config = dict(
    experts_per_token=2,
    routed_scale=0.951,
    n_head=4,
    head_dim=32,
    norm_place='pre',
    norm_eps=1e-05,
    parallel_block=False,
    optimizer='soap_variant',
    beta1=0.95,
    lr_head=0.00969,
    grad_clip=2.0,
    schedule='wsd',
    doc_mask=True,
    steps=8048,
)
Below are experts of layer 10 (counted from 0) of a mixture-of-experts language model. Rows are named router (the router's row for the expert), up (a neuron's input weights, with its number), down (a neuron's output weights, with its number) and show model dimensions 0-31. Each number is 128 + 32 x the weight over its row's rms, rounded and kept within 0 to 255.
After each expert's rows: "comes before" lists some tokens at least twice as common just after its tokens as in all text; "mostly gets" lists some tokens that are sent to it at least half of the time. This comes from a sample of Wikipedia text that the model never trained on. Tokens count by the router's weight.

# expert 3
router [ 94 131 105  65  92 102 109  85  98 126 102 120  74  65 147 200  84 106 110  91 113 134 118 134  89 112 168 118 147  89 178  97]
up0 [136 120 105 152 139 173  86  63 122 149 121 140 165 134 129 138 141 104 109 127 176 118 135 143 118 124 124  76  73 101 133 174]
down0 [103 102  97  95  96 130 135 133 135 159  95 141 105 137  94 139 126 160  88 187 102 124 109  69 159 152 102 100 100 133 154 137]
up1 [131 125  60 107 116 118 132 118 111 100 140  98 166 122 162 137 119 165 187 150 172 115 112 187 167 106 153 129 178 124 131 105]
down1 [ 69  78 137 114 154 152 151 105  94 135 107 168  83  85 116 154 103 113 120 147  98 151 168 127 125 109 172  90 160 123 150 166]
up2 [131 109 123 158 150 102 158 131 105  74 116 140 110 152 134 175 151 168 121  95 153  88 131 139 153 128 167  92 116  77 120 148]
down2 [107 136 130 131 107 121 158  85 125 116  79 147 158 141 164 160 101 158 129 160 118 147 120 107 157 107 130 107  89 140 116 214]
up3 [163 110  50 136 112  80  93 105 142  76 117 115  98  95 142 158 148 163  71 132 191 154 144 119 124 132 110 142 133 142 128  26]
down3 [139 129 158 106  86  98 145 130  68  68 106  91 146 179 164  72 130 138 185  85  93 174 126 129 134 118 111 135 169 183 167 177]
up4 [202 115 140 117 196  97  90 102 117 161 103 132  77 132  87 171  44 120 117 131 153 173 131  92 115  97 146 120 160  90 122 142]
down4 [101 138 103 150  85 184 143 169 108 192  99 167 138  65 118 153 112 131  87  93  83  76  51 160 126 154 166 131 117 159 164 102]
up5 [125 135  92 115 185 126  61 142 128 145  95  80 168 143  58 123 114 135 153 126 117 138 175  93 150 170  81 130 137 112 121  76]
down5 [157 153 132 158 124 140 159 123 115 126  82 188 181  82 125 170 145 115 126 170 136 107 198 164 167  95 181  86  91 124  69  63]
up6 [115  82 101 101  85 153 164  83 114  98  99  96 177 130 167 188 152 205 123 144  79 194 142 153  84 151 108 115  91 128 184 109]
down6 [105 120 101 145 120  89  96 160 118 133 176  92 164 145  78  88  43 131  95 108 178 150  88 147 120 146  56 136 131  68 154  89]
up7 [162 186 163 105 185 119 183 179 126 118 110 156  73 136 119 103 109 146 125 124 135 118 141 196 137  95  98 104  79 155 130  72]
down7 [141 106  38 137 104 103 178 141 135 148 186 127 124 192 172 137 121 130  82  83 104 148 163 152 153 115 140 176 111 151 156 170]
up8 [118 137  85 114 138  45 161 182 176 170  88  59 153 170 109 183 131 150 176  91 128 131 194 127 105 118 156 118  63 133 135 152]
down8 [191 173 126 137 132 136 120  82 116 131 108 128 180 124 121  91 113  95 167 150  89 195 115  58  86 166 167  93 146 219 166 129]
up9 [138 156 122 136 111 121  65 181  54 230 156 136 150  94 147  65 160 165 169  92 105 158 126 116 111 148  93  93 108  78 141 119]
down9 [ 73 112 105 162 144 159  81 167  60 117 137 145 127 177  73 117 167 145 121 128 175 130 197 100 125 187 130 125 125 113 114 124]
up10 [113 164  77 106 111 157 121 133  95 193 106 125  58 136 118 174 153 103 124 138  93 162 110 128  79 139 111 123 128  76 179 151]
down10 [160 142 130 146 123 108  76 145 137 127 159 134 148 197 142 122 166 167 160 132 121 153 216 141 151  97 105  95  96 137 129 165]
up11 [170  94 127  89 167  98 124 147 125  75 127 194 155 149 129  72 125 136  90 113 127 163 101 140 117 142 158  92 118 123 159  95]
down11 [159 155 122  95 108 118  99 137 139 146 134 153 179 155 124  83 136 133  91 114 203 116 189 119 110 153 113 131 186 124 156 170]
up12 [146 123 130 127  98 127 132 104 105 133  90 148 109  87 101 134 119 180 117  41 114  74  90 161 151 138  90  94  10 174 153 137]
down12 [187 203 112 137 152 145  96 149 135 175 132 165 127 116 147 133 193  58  88 160 169  92 162 184 100 144 132 142 153  81 108  95]
up13 [160 139 132 114 125 129 174 140 164 157 169 101  66  93 168 109 127 123 178 127  48 154 135 120 120 143 146 113 129  96 143  49]
down13 [123 110 118 163 107 140  89 108 170  89  91 190 134  80 122 149 127  99 147 166 158 180 145 205  84  85 125 111 107 195 150  91]
up14 [152 118 197 126 143 101 160 148 156  95 183 130  83 151  47  81 150 142 107 102 126 135 168  90  85 147 128  83 108 125 150  58]
down14 [135 198 112 133 124 122 124 130 161 142 127  67  90 125 123 112 110 103  89 189 118 147  44 144 130 142 105 138  90 146  90 187]
up15 [ 97  92 108 111 127 165 105 188 122  65 149  92 131 101  79  75 137 179 157 145 148 101 123 134 185  88 173  90 176 131 126  86]
down15 [140 132 107  73 109  83 140 110 132 122 145 131 177 164 105 146  97 165 129 104 103 126 148  93 118 154 153 187  43 114  73  88]
up16 [156 102 114 131 120 110 144 138 173 103  48 173 112  96 114 142  75 135 152 110 123 151 120 118 159 131 120 112  84  77 121 107]
down16 [ 91  93 138 160  99 173 130 102 158 139 207 134 148 118  89 159 138 116 157 157 107  66 119 158  79 127 117 151 168 159  77  78]
up17 [149 131 171  51 166  73 113 112  96 135 130 123 120 166 100 193  66 182 156 143 124 142 111 177 151 121 107 127 112 127 132 102]
down17 [ 96  79  66 118 111 191 187 119 116  93 139 105 135 162 121 119 117 198 142 106 187 143 167 120 110 131 113 144 133  61 168 117]
up18 [137 105 153  81  83  79  95 190 172 143  99 148 146 180 145 142  95 140 134 166 199 181 120 166  89 169  98 160  90  81  66 127]
down18 [168 153 108 162 137 162 120 141 143 126 114 139 131 114 127 148 121 160 121 130 131 114 110 134 141 152 105 130 138 111  77  92]
comes before: "the ", "to ", "a ", "in ", "and ", "he "
mostly gets: ", ", "that ", "which ", "also ", "who ", "), "

# expert 5
router [189 204 108 183 170 119 148  89  76 109 189  76 157 168 152 141 231  83 175 134 141 116 148 155 111 165 100 121 161 112  82 140]
up0 [140 168 156 128 205 114 112  81 144 121 172 148 159 132 106 213 164 113 117  55 110 164 165 105 130 133 104 125  68 112 115  97]
down0 [162 148 140 151 140 191 177 115 125  98  70 113 154 136 146 120  80  86 153 158 115  98 102 174 111 130 175  84  95 137 144 137]
up1 [178 145  95 133 124  99 107 144 137 198 132 129  90 186 103 116 152 111 141 162 132 143 139 127 122 147 107 104  92 126 130 158]
down1 [ 53 158 134 132 171  88 124 121 154 112 127 135 147 103 157 178 157 154 117  79  92 118 123 161 134  91  83 126 156 108 163 121]
up2 [113 139 127 189 134 125 106 125 108 168 127 139 113 101 105 176 116 154 140 164  22 116 160 118 114 148 161  99  66 102  74 109]
down2 [120 193 121  95 123  92  73 159 181 115 158 148 116 168  86 132 107 128 216  97 166 195 168 165 149 156  98 166 107 151 119 124]
up3 [146  99 121 169 172 136 147  52 177  99  79 110 116 127 125 107 175 146 151 146 140 183 127 167 142  89 139  89 187  90 108 138]
down3 [135 191  95 137  96 145 122 206 109 120 165  88  98  94 189 117 201  75 101 114 138 125  80 135  87 123 194 178 144 157 127 116]
up4 [200 130 116 144  95 121 147 128  96 146  98 162 115 116 155 158 185 142 148 170  86  61 156 153 174 143 148  99 121 118  83 181]
down4 [ 90 155 113 156 138 147  98 106 129 116 141 161 160 179 108 176 110  86 163  84 115 187 137 125 126 109 110 110  76 188 127 111]
up5 [139 133 139 137 184  81 109 145 148 153  93  78 183 169 158 148 150 141  92 149 137 118 167  87 108 124 105 115 152 117 178 103]
down5 [167 106 122 113 151 119 120 115 194 113  88 128 135 102  50 193 128 162  92 135 126 167  62 125 141  89 133  56  99 180 101 149]
up6 [149 170 119 153 149 144 120  88  87 132 121 120 144 116 174 118 125 180 181 120 140 129 116 149 123  91  88 129 130 110 106 129]
down6 [130  85  85  87 170 102 133 112 111 102 133 153 152 139 139 149 114 157  91 117 143 195 123  95  98 176 173 115 201 145 112 124]
up7 [146 124 142 100 150 113 131 113 124 143  71  58 109  97 152 147 112 126 122 115 135 109 122 120 205 168 109 181  94 203 130 165]
down7 [103 121 159 122 144 198 107 158 159 123 131  73 122 150 136 120 107  92 121 172 140 104 116  79 114 149 200 151  82 187 144 124]
up8 [119 121 123 210 141 172 110  53 191 127 129 120 129  66  79 135 124  41 106 136 135 127  48 128 126 145 153 175 105 124 144 137]
down8 [ 87  89 109 154 141 111 118 152  68  70 158 165  96 128 112 211 160 171 153 225 146  98 147 134 149  98  89 126 172 117 178 135]
up9 [108 191  74 193  62 107 129  97 177 124 166 134 103 128  79 119  89 141 142  90 164 151  99 152 155 142 128 103 161 158 153 137]
down9 [178 132  92 170 117 107 144 136 120 162 189  36 129 192 122  65  87 133  94 159 123 111  87 139 137 135 139 110 111 114 164 139]
up10 [117 147  88 115 128 127 110 182 114 131 121  87 108 206 133  59  60 134 111 160 151 106 101 106 169 115 152 136 107 166  83 109]
down10 [120 132 109 157 124  64  94 147  93  85  95 122 149  86 135 117  80 116 124 100 137  92 108  91 176 181 108 109 139 128 109 117]
up11 [140 175  96 177 214 134 165  71  96  95 116  92 144 153  84 123 106 127 154  86 141  93 107  89 102 142 101 108 134 101 142  85]
down11 [131 108 124 102 113 184 124 164 119 164  54 144  85 176  77 145 101 136  89 178 139 130 119 176  99 104  75 138  81 122 108 135]
up12 [196 185 134 133 163 168  98  91 106 187 132 161 147 117 107 168 138 167 140 143 112 113 128 145 152 136 113 127 133 148 151 139]
down12 [172 133 107  91  76  85  59 173 177 136 146 146 154 135 158 137 183 136 116 124 130  99 172  48 114 166 153 117  46 154 154  87]
up13 [155 103 134 133 161 131 137  63  96 115 134 112  84 109  53 156 109 124 116 135 108 123  89 116  54 132  76 157 152  98  66 109]
down13 [140 167  90 138 177  70 132 137 130 124 169 131  95 117 131 133 122 164 119 189 181 164 120 107 106  94 133  62 146 118 188 169]
up14 [107  96  84 134  64 118  72 159 152 110  95 146 124 142 125 157 136 212 186 168  41 150 146  94 167 191  99 146 164 108 109 152]
down14 [128 174 136 171  88 151 113  76 107 153 112 139 168  65 143 120 203 123 135 148 139 141  88 102 131 132 170  64 103 143 111 119]
up15 [148  35 105 121 158  89 153  94 213  84 168 130 112 113 132 142 106  96 130 135  83 137 136 109 173 132 134 141 166 143  67 118]
down15 [167 162 141 138  85 145 134 160 141 162  92 112 106 165 131 167 136 137 152 150 137 115  95 148 111 137  96 147 109 169 122 133]
up16 [127 162  99 253 128 132 108  60 132 153 103 115 115  96 147 118 131 151 107 122  97 198  84 141 172 142 104 110 107 129 151 148]
down16 [118  24  87  96 164 139 166 134 184 146 174 161  93 123 169 134 109 128 122 108 121 147 214  99  98 122 147 132 125 195 103 135]
up17 [197 170 105 109 118  85 158 131 110  68 127  95 152 122 120 121 130  89 158 172  99 129 126 150 106 111 171 159 166  77  92 105]
down17 [ 56 125 148 137 125 126 104 153 159 161  84  92  37 144 158 135 121 147  63  81 103 175 103 144 142 157  72 161 146 114 103 119]
up18 [151 152 151  98 150 193 107 148 138 121  75 113 109 179 133 125 111  98 115 154 118 176 116  77 125 119  79 101  98 115 112  95]
down18 [138 171 108  92  77 157  73 147 129 144  83 113 139 120 103 179 148  95 152 128 141  93 168 152 123 127 145 136 115 154 120  60]
comes before: "| ", "(", "|", "==", "===", "also"
mostly gets: "Party ", "General ", "See ", "Best ", "President ", "film "

# expert 4
router [ 81 177 141 159 140 137 149  97 127 143 123 127  93  78 142 116 151 186 137 130 138 134 181 130 141  88 122 116 120 131  86 130]
up0 [141 107 170 130 125 134  84 154 122  64  79 134 149 120 148 105 121  85 120 158  85 149 159 154 129 103 134 175 100 101 157  72]
down0 [102  97 168 102 171 166 186  87  51 174 194 119  74 118  96 166 127  98  98 140 171  89 134 136 190 172 132 112 139  98 129 135]
up1 [136 128 141 123 135  54 109 157  68 101 116 123 149 153 158 141 160  83 128 155 117 129 149 119 156 107 159 142 133  97 102 131]
down1 [ 71  99 128 149 152 100 137  81 193  93  95 117 104 104 106 150 118 143 182 105 155 111 109 116 115  85 118 158 169 156 116 113]
up2 [118 141 186 109 154  99  85 139 168 120 175 113 106 152  94  81 142 128 127 169 153 162 145 130 102 108 174  86  64  88 186 110]
down2 [129 132  79 153 116 136 152 131 105 175  95 140 139  88 126 170  92 114 135 134 130 117 139 138 154 163  87 151 175 151 137 162]
up3 [ 68 111 124 172 168 110 125 127 113  99 107  98 119 130 153 149 160 129 146 173 145 141 129 162 168 132 111 147 127 170  93 137]
down3 [129  62  72 104 143 107 106 146 144 177  73 127 172  98 112 200 145 111  56 100 122 111 141 132  79 147 125 122 110 114 171 147]
up4 [ 72 110 147 126  80 124  86 164 123 150 124 146 154 122 138 135 119 100  71 117 112 134 150 181 159 112 114 167 123 103  85 112]
down4 [147  88 116 117 125  99 126 163 121 120 119 116 199 116 135 142 144 167 135 141 112 169 106 105 136 139  95 125  74 139 202  86]
up5 [146 113 121 147 118 171 153 105  83  94 112 131 129 162  80 144 150  90 158  86 143 148 125 154  70  71 123 127 136  89 102  97]
down5 [183 116 127 150 141  82 154 140 183  89  50 100 125 113 100 170 115 144 112 156 162  91 126 151 130 163  68 120 106 113 116 119]
up6 [105 122 104 144 105 151 111 145 127 144  99 166 163 136  59 183 111 135 146 153 170 120 165 127 164 115 144 102 139  92 145  99]
down6 [119 140  57  95 116  72 163 105 167 131 137  71  77 172 122 119 138 166 103 115 124  93 124 145 100 152 126 153 124 147 128 100]
up7 [115 173 117 120 152 109 174 114 168 120 125 104  95 142  94 133 120  37  54 171 114 107 130 117  84  73 103  84 121 111 109 113]
down7 [103 151 190 127  96 120 130 155 163 104  73  94 100  95 159 150 155 118  91 155 135  87 102 181 134  92 103 151 153 113  78  82]
up8 [124 168 114 136 109  76 169 147 224 104 103 122 150 114  66 162 106 140  75 190  93 133 113 185 108 118 107 131 149 152 167 111]
down8 [110 137 136 141 145 125 127 115 165  97  97 140 140  99 216 122 107  56  72 109 130 146 160 110 200 138  78 125  56 170 148 152]
up9 [101 112 106 132 166 131 133 142 139 122 140 133  99 110 118 142 109  96  74 209 177 146 113 127  75  99  81 133 159 126 154 150]
down9 [125 121 128 135  64 111 106 131 128 135 131 108  93 176 181 117 109 189 150 137 111 145 142 100 102  85 102 122 125 128 165 146]
up10 [113 180 106 102 143 160 117 113 130 135 122  82  93 162 172 128 122 109 129 122  96  93 119 124 107 152  87 167  10 145 158 144]
down10 [125  71 184 154 110 121 112 158 127 190 135 102 176  89  80  71 144 129  53 162  94 106 111 103 170 100 173 119 154 127 152 165]
up11 [128 130 131 179 112 187  98  73 159 128  97 149  96 102 174 106 134 104 138 138 121 156 123 147 109 106 101 150 170 111  84  81]
down11 [145 100  74  99 109  76 158 126 106 103  79 137 125 142 148 131 152 135 144 110 106 103 188 118 119 176 135 149  94 116 119 179]
up12 [116 189 154 138  84 151 142 153 176 212 112 163  76  94 159 191 106 152 139 118 153 120 134 144 164 219 128 161 122 175 148 127]
down12 [149 148 156 164 167 128  74  99 119  97  95 113 194 104 115 142 110  78 123  91 120 104  77 151  45  97 111  82 170  81 126 115]
up13 [150 136 129 120 161  99 161 108 139 103 118 189 127 152 110 120 173 196 108 119  69 124 121 178  83 149 136 161 165  61 148 111]
down13 [160  92  83 142 153 147 155  97 134  90 182 120 112 147 174 104  81 150  76  59 150 176 137 107 135 119 144 153 153 136  90 135]
up14 [126 107 120 155 123 105 119 102 156 136 116 146 116 118 134 100 123 136 119  86 157  89 143 163 150 158  96 156  40  59 157 114]
down14 [113 113 151 117 157 152 168 102 144 168 106 152 136 144  97 134  93 133 125 130 146 109 138  82 134 135 102 129 136 146 152  59]
up15 [152 112  97 111 151  49  97 112  62 132 105 135 144 163 146  75 135  39 101  85  99 137 123 159 152 157 130 128  30 133 200 144]
down15 [ 96 128 131 108 109 113 139 132 158 135 179 139 142 144 125 117 152 140 140 132 167 122 148 116 122  82 117 148 172 174  55 149]
up16 [115 126 147 126 121 107 147 172  97 194  78  56  98  98 125 113  91 129 126 107 113 108 136  87 137 138 123  96  93 135 163 164]
down16 [215 130 104  70 147 126  81 109 167 138 168 145 132 170 148 142 108  87 111 164 112 141  92 140 113 170 137 168 124 127 163 156]
up17 [152 103 124 178 144 156 134 114 104 205 126  88 111 120  93 159 138 137 125  71  76 154 218 139  84 140 109 147  67  83 130  82]
down17 [110 197 139 132  99 146 165 116 150  85 146 201 163 115 134  99 121 120 156 176 199 118 100 142 181  85 153 130 211 114 170 134]
up18 [107 147 193 139 177 113 135 170 140 171 141 147  80 114 164  71 137  95 127  84 193  89 163  61 125 127 115 165 100 125 152 132]
down18 [142 139 128 113  66 160  70 119  82 100 123 121 155 133 127 152 138 157 151  97 142 191  99 189  92 147 139  79 117 144  93 101]
comes before: "- ", "\n", "\n\n", "The ", "s ", "In "
mostly gets: "\n", "\n\n", "|", "\"", "==", "'"

# expert 7
router [166 131 149  73 142 102 174 183 142 114 100 186 135 157 109 129  89 172 145 135  86 124  60 110 178 152 172  94  71 120 143 114]
up0 [167 138  97  92  93  88 110 134 126 123 107  65 147  77 136  89  86 103 152 117 108 170 149 129 124 133 139 138 153 121 159 143]
down0 [102 170 140 136 142 166 159 110 131 172  99  96 134 137 164 113 114 141 163 142  97 111 117 165 149 111  94 117 137 139 135 136]
up1 [137  92  96 132 144  90 117 129 115  98 137 119 117  83 138 104 143 133 116 100 119  99  69 110 123 152 107  94  93 151  93  75]
down1 [173  44 113 165 147 149 172 158 140 132 168 164 113 118 213 145 162 172 120  92 141 119 154 150 164 146 113 151 192 137  82  92]
up2 [156 111 148 119 103 117 168 104 120 124 183 105 170 120 167 130  95 170  87  66 105 181 154 101  83 143 115 128 125  88  99 162]
down2 [214 111  59 160 146 154  70  97 132 120 103 134 140 153  88 159 118 100 110 100 113 123 109 153 112 114  98 121 155  85 138 151]
up3 [109 130 123  97 118 108 164 138 186 125 113  62 119 161 175  95 130 106 160  86 127 155 106 173 147 145 165 197 128 131 169 129]
down3 [138 170 134 101 153 149 177 134 116  97 106 119 150 110 127 159 110 123 122 134 192  74  73 110 111 180 158 109 122  98  47 158]
up4 [138 154 109  25  90 118 192 139 117 160 115 122 108 104 126 174 121 205  71 120 133 172  84 147 144 154 153 124 161 149  84 105]
down4 [147 136 164 147 135 151  86  80 120 130  98 135 136 151 103 138 127 110 117 118 159 128 129  85 172 143 159 113 128 136 144 148]
up5 [133 123 153 114  93  75 134 118 166 113 155 133 130 107  67 151 117 209 144 125 120  96 149  82 111 146 107  99 115 122 120  61]
down5 [115 121 106  91 125 102  56 111  78 116 161 171  86 178 146 143 106  96 118 101 109 138 117 113 167 133  98 157 118 198 180 156]
up6 [145  82 130  93 139 100 162 139 153 116 123 114 130 113  49 165 130 166  82 151  98 185 105 156  98 126  97 104  78 131 110 110]
down6 [128 163 138 100 150  95 166 142 130  94 124 145  67 124 157 184 123 138 130 153 109 146  95 181 153 117  94 127 117 149 183 185]
up7 [119  95 157 112  94  89 103 163 133 155 115 145 122 123 133 132  86 137 224 127 130 124 160 121 141  55  65 126  50  91  27  92]
down7 [133 178  69 127 106 136 111 140  98 108 159 169 124 120 112 128 135 104 139 116 117  93 143 157 104 133 148 152  80 143  70 109]
up8 [124 123 135 119 159  71 171 128  75 110 126 141 136 134 152 183  96  99 114 112 167 144 112 186 156 116 179  91  70 208 106  88]
down8 [148 186  92 105  83 196 100 116 116 175 101  95 132 131 131  47 123 103 137 122 134 144 137 142 114 156  89 180 140 139 108 145]
up9 [120 166 139  92 127 132  97 114  83 119 114 129  82 125  90  90  97 158 178 135  39  98 116 155 144 101 129 130 133 145 132 136]
down9 [142 132 154 142 165  86 109 141 135 150 133 143 139 134  79 158 134 105 164 109 139 186 119 147 162 131 118  70 113 154 215 112]
up10 [ 98  92 137  65  88 153  96 146 135 162 140 146 126  78 127 128 131 136 183 162  82  97 135 141  34 144  49 187 124  52 195 109]
down10 [142 155  74 145 114 156  75  93 151 196 105 156 152 128 120 150 183 140 145 164 151 176 111 154 152 149 100 112 146  69 105  78]
up11 [148 117  87 150 128  63 181 113 172 118 205 126  90 139  98 111 131 126 189 137 214  92 170 129 106 113  53 175 171 126 166  85]
down11 [ 60 142 109 153  92  90 144  79 105 124 105 131 147  80 176 128 114 122 114 129 111  91 169 145  69 118 154 105 159 117 159  88]
up12 [122 152 102 143  98 137 138 149 114 154  65  98 125 163 124 133 132 136 119 143 144 176 166 126 146 106 106 156 120  99 130 127]
down12 [141 128 160  88 171 135 151  95  68 146 119 132 166 153  56  82 116 106 108  97 159 141 113 100 125  98 105 109 118 158 117  66]
up13 [ 80 158 146  77 194 120 125 130 153 147 146 145 158 102  91 130 160 134  77 124 119 127 109  52 149  75  71 149 144 130 108 110]
down13 [156 120  92  77  83 114 122 145 108 116 115 175 135  75  95 144 101 136 173  92 129  85  67 151 137 100 140 119 106  58 133 135]
up14 [106 166 108 153 111 127 154 129 102 155  82 116 128 146  68 175 113 148 162  90 150 166  63  97 133 115 114 116 123 129 112 116]
down14 [174 159 115 150  94 148 106 181  89 134 161 139  96  74 112 133 122 185 103 132 155 113  81 149  94 141 155  94 164 128 153  86]
up15 [133 125  92 133 123 117 157 196 119  86  95 119 159 165  91 198 145 176 145 150 151 146  64 121 226 101 175  82 125 142 134 110]
down15 [134 157 152  70 100 162 129 125  97 158  91 147 125 151 131  95 126 117 134 138 107 148 140 115 118 118 136  64  87 154  84  23]
up16 [173 165 125 126 120 191  95  66 130 130 109 140 110 121 126 121 127  76 142 135 105  93  84 139 187  63 128 129 118  95 115 138]
down16 [120 148 134 181 119 127  85  89 176 164  79 158 129 123 135 171  91 124 121  66 151 122 110 191 156 146 108  98 126 138 146 186]
up17 [133 162 126 182 154 103 115 131  87  95  94 123 134 147  79 163 114 118 199 135 148 104 151 117 112 147 145 154 149 134 121  60]
down17 [141 128 104 131 157  75 119  97 103 140 154 173  94 150 125 142 113 134 202 102 120 133 111  44  64 167 132  98 108 127 150 130]
up18 [122 130  57 115 136 108  84 132 101  65 130 141 161 126 118 129 133  84 132 105 188 158  85 196 125 138  78 162 148 141 120 135]
down18 [115  99 121 116 137 131 124 127 105  67 140 117 179 132 104  77 109 102 143 165 111 126 136  56 111 170 131 196 171 100 154 125]
comes before: ".", "–", ", ", ",", "; ", "% "
mostly gets: "1", "3", "6", "0", "2", "4"

# expert 0
router [173 138  92 170 143 119  91 121  81  89 118  84  92 140 151 124 190 105 148 161 167 207 148  86 115 190 113 162 154 158 143 130]
up0 [ 97 159 123 144 102 112 129 119 102 109 117 111  88 126  91  72 174  85 184 144 127 102 138 120 114  75 160 170  65  63 125 101]
down0 [140 134 146  69 113 114 144  83 145 119 105 134  77  94 150 106  99 177 128  96 177 164 157 102 108 135 151 102 133 151 202 125]
up1 [199 114 142 134 202  76 163  97 175 135 138 143 143 112 127 138 126 193  69 171 138 137 150 140 129 111 119 104 149 120 114 142]
down1 [ 77  98 131  95 115 112 125 153 146 155  96 172  92  54 171  95 129  94 196 100 138  61  96 202 157  80 138 142 115 123 134 123]
up2 [ 97  79 125 147 193 119 126 107 157 195 132 150  94 138 170 165 158 158 111 121 139 146 109 127  82  94 135 100 169 155 114 108]
down2 [139 188 167 148  94 166 145 136 159 171  77 101 116 158  88 104 165 165 118 106 128 105 101 184 114 121  64 123 134 139  76 182]
up3 [135 172 138 136 156  98  99 143  82 167 134 168 117 111 132 123 142 110 129 117 130 131 138 134 129  92 135  29 116 138 144 115]
down3 [139 102 122 112 105 158 154 138 144 107 111 129 123 139  93 103 186 141 117 133 126  99  98 173 136 145 153 149  87 151  70 101]
up4 [ 96  87 153 106 162  84 137 107 161 146 108  87 113 126 190 139 133 174  79  78 147  98 111 114  94 162 106 120 151 183 141 127]
down4 [172 155 107 104 161 129 112  82 170  96 163 155 111  76 124 127 116 174 140  92 106 207 124  78 102 161 155 123 183 180 214 147]
up5 [118 135 150 112  69 135 152 172  82 103  96  96 104 146  80 131 155 152  57 153 159 148 129 135 152 118 141 128  46  65 139  73]
down5 [177 131 121 123 172 114 125  97 104 132 177 171 115  60 106 145 115 131 169 157  96 190  91 107 109 114 111 136 177 130 141 135]
up6 [165 101 142 135 186 150 136 118 153 110 188  84 141 162 110 147 132 125 135 128 119 129 128 118 125 191  79  78 135 150 128 102]
down6 [131 137 154 146  84  83 140 156 183 179  56 133 194 127 120 130 101 159  84 138  97 127 144 120 168  69 135 122 128 118 146  85]
up7 [ 96  92 179 144 167 126 106 114 114  79 110 223 134 180 121 107  66  75  90 123 104 146 188 102 159 117  81 129  99 114 120 116]
down7 [149 138 148 142 171 103 153 156 126 113 162  70  68 155 147 106 132  79  69 105 134 128 173  75 137 149 163 168 158 101 146  94]
up8 [104 143 121 142  95 110  97 139  85 113 126 162 142  91 170  83  96 135 144 100 181  97  91 135 109  93  92 151  66 125 137  99]
down8 [111 162  95 127 100 126 160 157  88 115 115 145 160 180 167 118 136 127 108 149 164 102 146 164 111 112 128 127 126 133 126  92]
up9 [158 189  62 113  99 119 107 168 135 137 127  95 186 126 109 171 105 118 129 164 108 113 135  91 147 165 139 102 144 136  87  67]
down9 [ 96 137 183 157 126  99 144 100 133  96  90 166 146 120 153 149 160 146  97 153 130  80 191 129 183 107 130  83 172 149 123 112]
up10 [138  90  69 174 153 108 111  75 115 125 109 120  69 102  95 142 163 118 157 105 164 156 130  99  72 148 172 129  73 150 135 136]
down10 [150  80 105  88 133 176 142 180 180 195 133 132 168 152  89 171  50 117 144  87 113 121 148  98 122 159  85  76 118 103 164 183]
up11 [123 142  33 117 115  85 133  78 117  94  74 140 129  85  94 120 126  96  98 159  77 158  80  91 158 115 167 129 115 144 113 116]
down11 [173  97 148 119 144  93 142 123  79  92 128 136 129  68 147 148 119 141 206  61 148 124 179 161 193  94 133 109 131 152 148 104]
up12 [138 126 116 134 178 122 174 131  93 135 138 127 117  58 148 129 104 133 101 107 179 119 141 105  86 153 111  65 177 137 154 126]
down12 [116 107 120 123 148 128 153 117 142  80 122 131  90 126 137 133 112 150 182 133 147 135 171 132  89 155 163 122 106 121 190 116]
up13 [136 153  94  92 121  84 147 116 111 150  86 162 156 132 153  84 161 103 110 154  99 129 122 179 213 147 133  97 152 137 130  63]
down13 [200 146 127 143 107 197 111 118  93 139 173  84 119  92 180 127  75 100 185 139 113 102  82  86 136  89 126  99  84 133 143 133]
up14 [130  82 110 123 175 111 134 124 180 141  95 133 106 134 110 157 124 151 142 133  98  91 115 138 142 149 113 114 102 231 110 170]
down14 [131 125  94 128 235 121 178 120 161 188 108  63  98 160 135 103 157 124  75 150 124  87 134 111 135 142 137 162 175 127  93 105]
up15 [116 153 142 155 167 113 167 156 125 187  91 116 139  96 154 131 126  81  68 164 103 109  56 112 101 126 116 159 160 173 114  90]
down15 [150  88 126  72  83  94  92 167 110 108 101 165 152 146  94 136 108 118 105 104 127 139  99 151 116  82 116 139  74 123 143 167]
up16 [146 104 179 160  84  98  95 149  83 153 148 133 133  80 169 116  91  70 118 163 207  85 172 122 109 141  75  93  74 168 182 185]
down16 [190  82 135  92 144 104 141 175 127 169 117 109 147 181 182 108 105 115 154 121 141 110 189  77 122 204 146 158 155  84 122 144]
up17 [101 107  96 147 100 136 159 117 128 145 184 145 160 143 103  76  86 120 126  77 127 154 147 128 147 121 205 115  46 144  59 109]
down17 [105 139 149 167  45 115 102  97  95 126 153 197 155 145 124 127  90 141 107  93 127 133 170 107 162 111 165 110  82 156 110 107]
up18 [150 180  70 213 174 126 157  71 117 172 199  99 129 149 152 152 142 119 161 123 112 131 114  65 194 188 125 138  92  88 114 125]
down18 [ 94 134 143 115 106 103 108  92 123  92  84 129 130  91 167 149  80 160 195 175 132 108 171 182 108  92 139 150  82 141  91  91]
comes before: "of ", "and ", "(", "in ", "was ", "for "
mostly gets: "i ", "\" ", "o ", "ia ", "ation ", "u "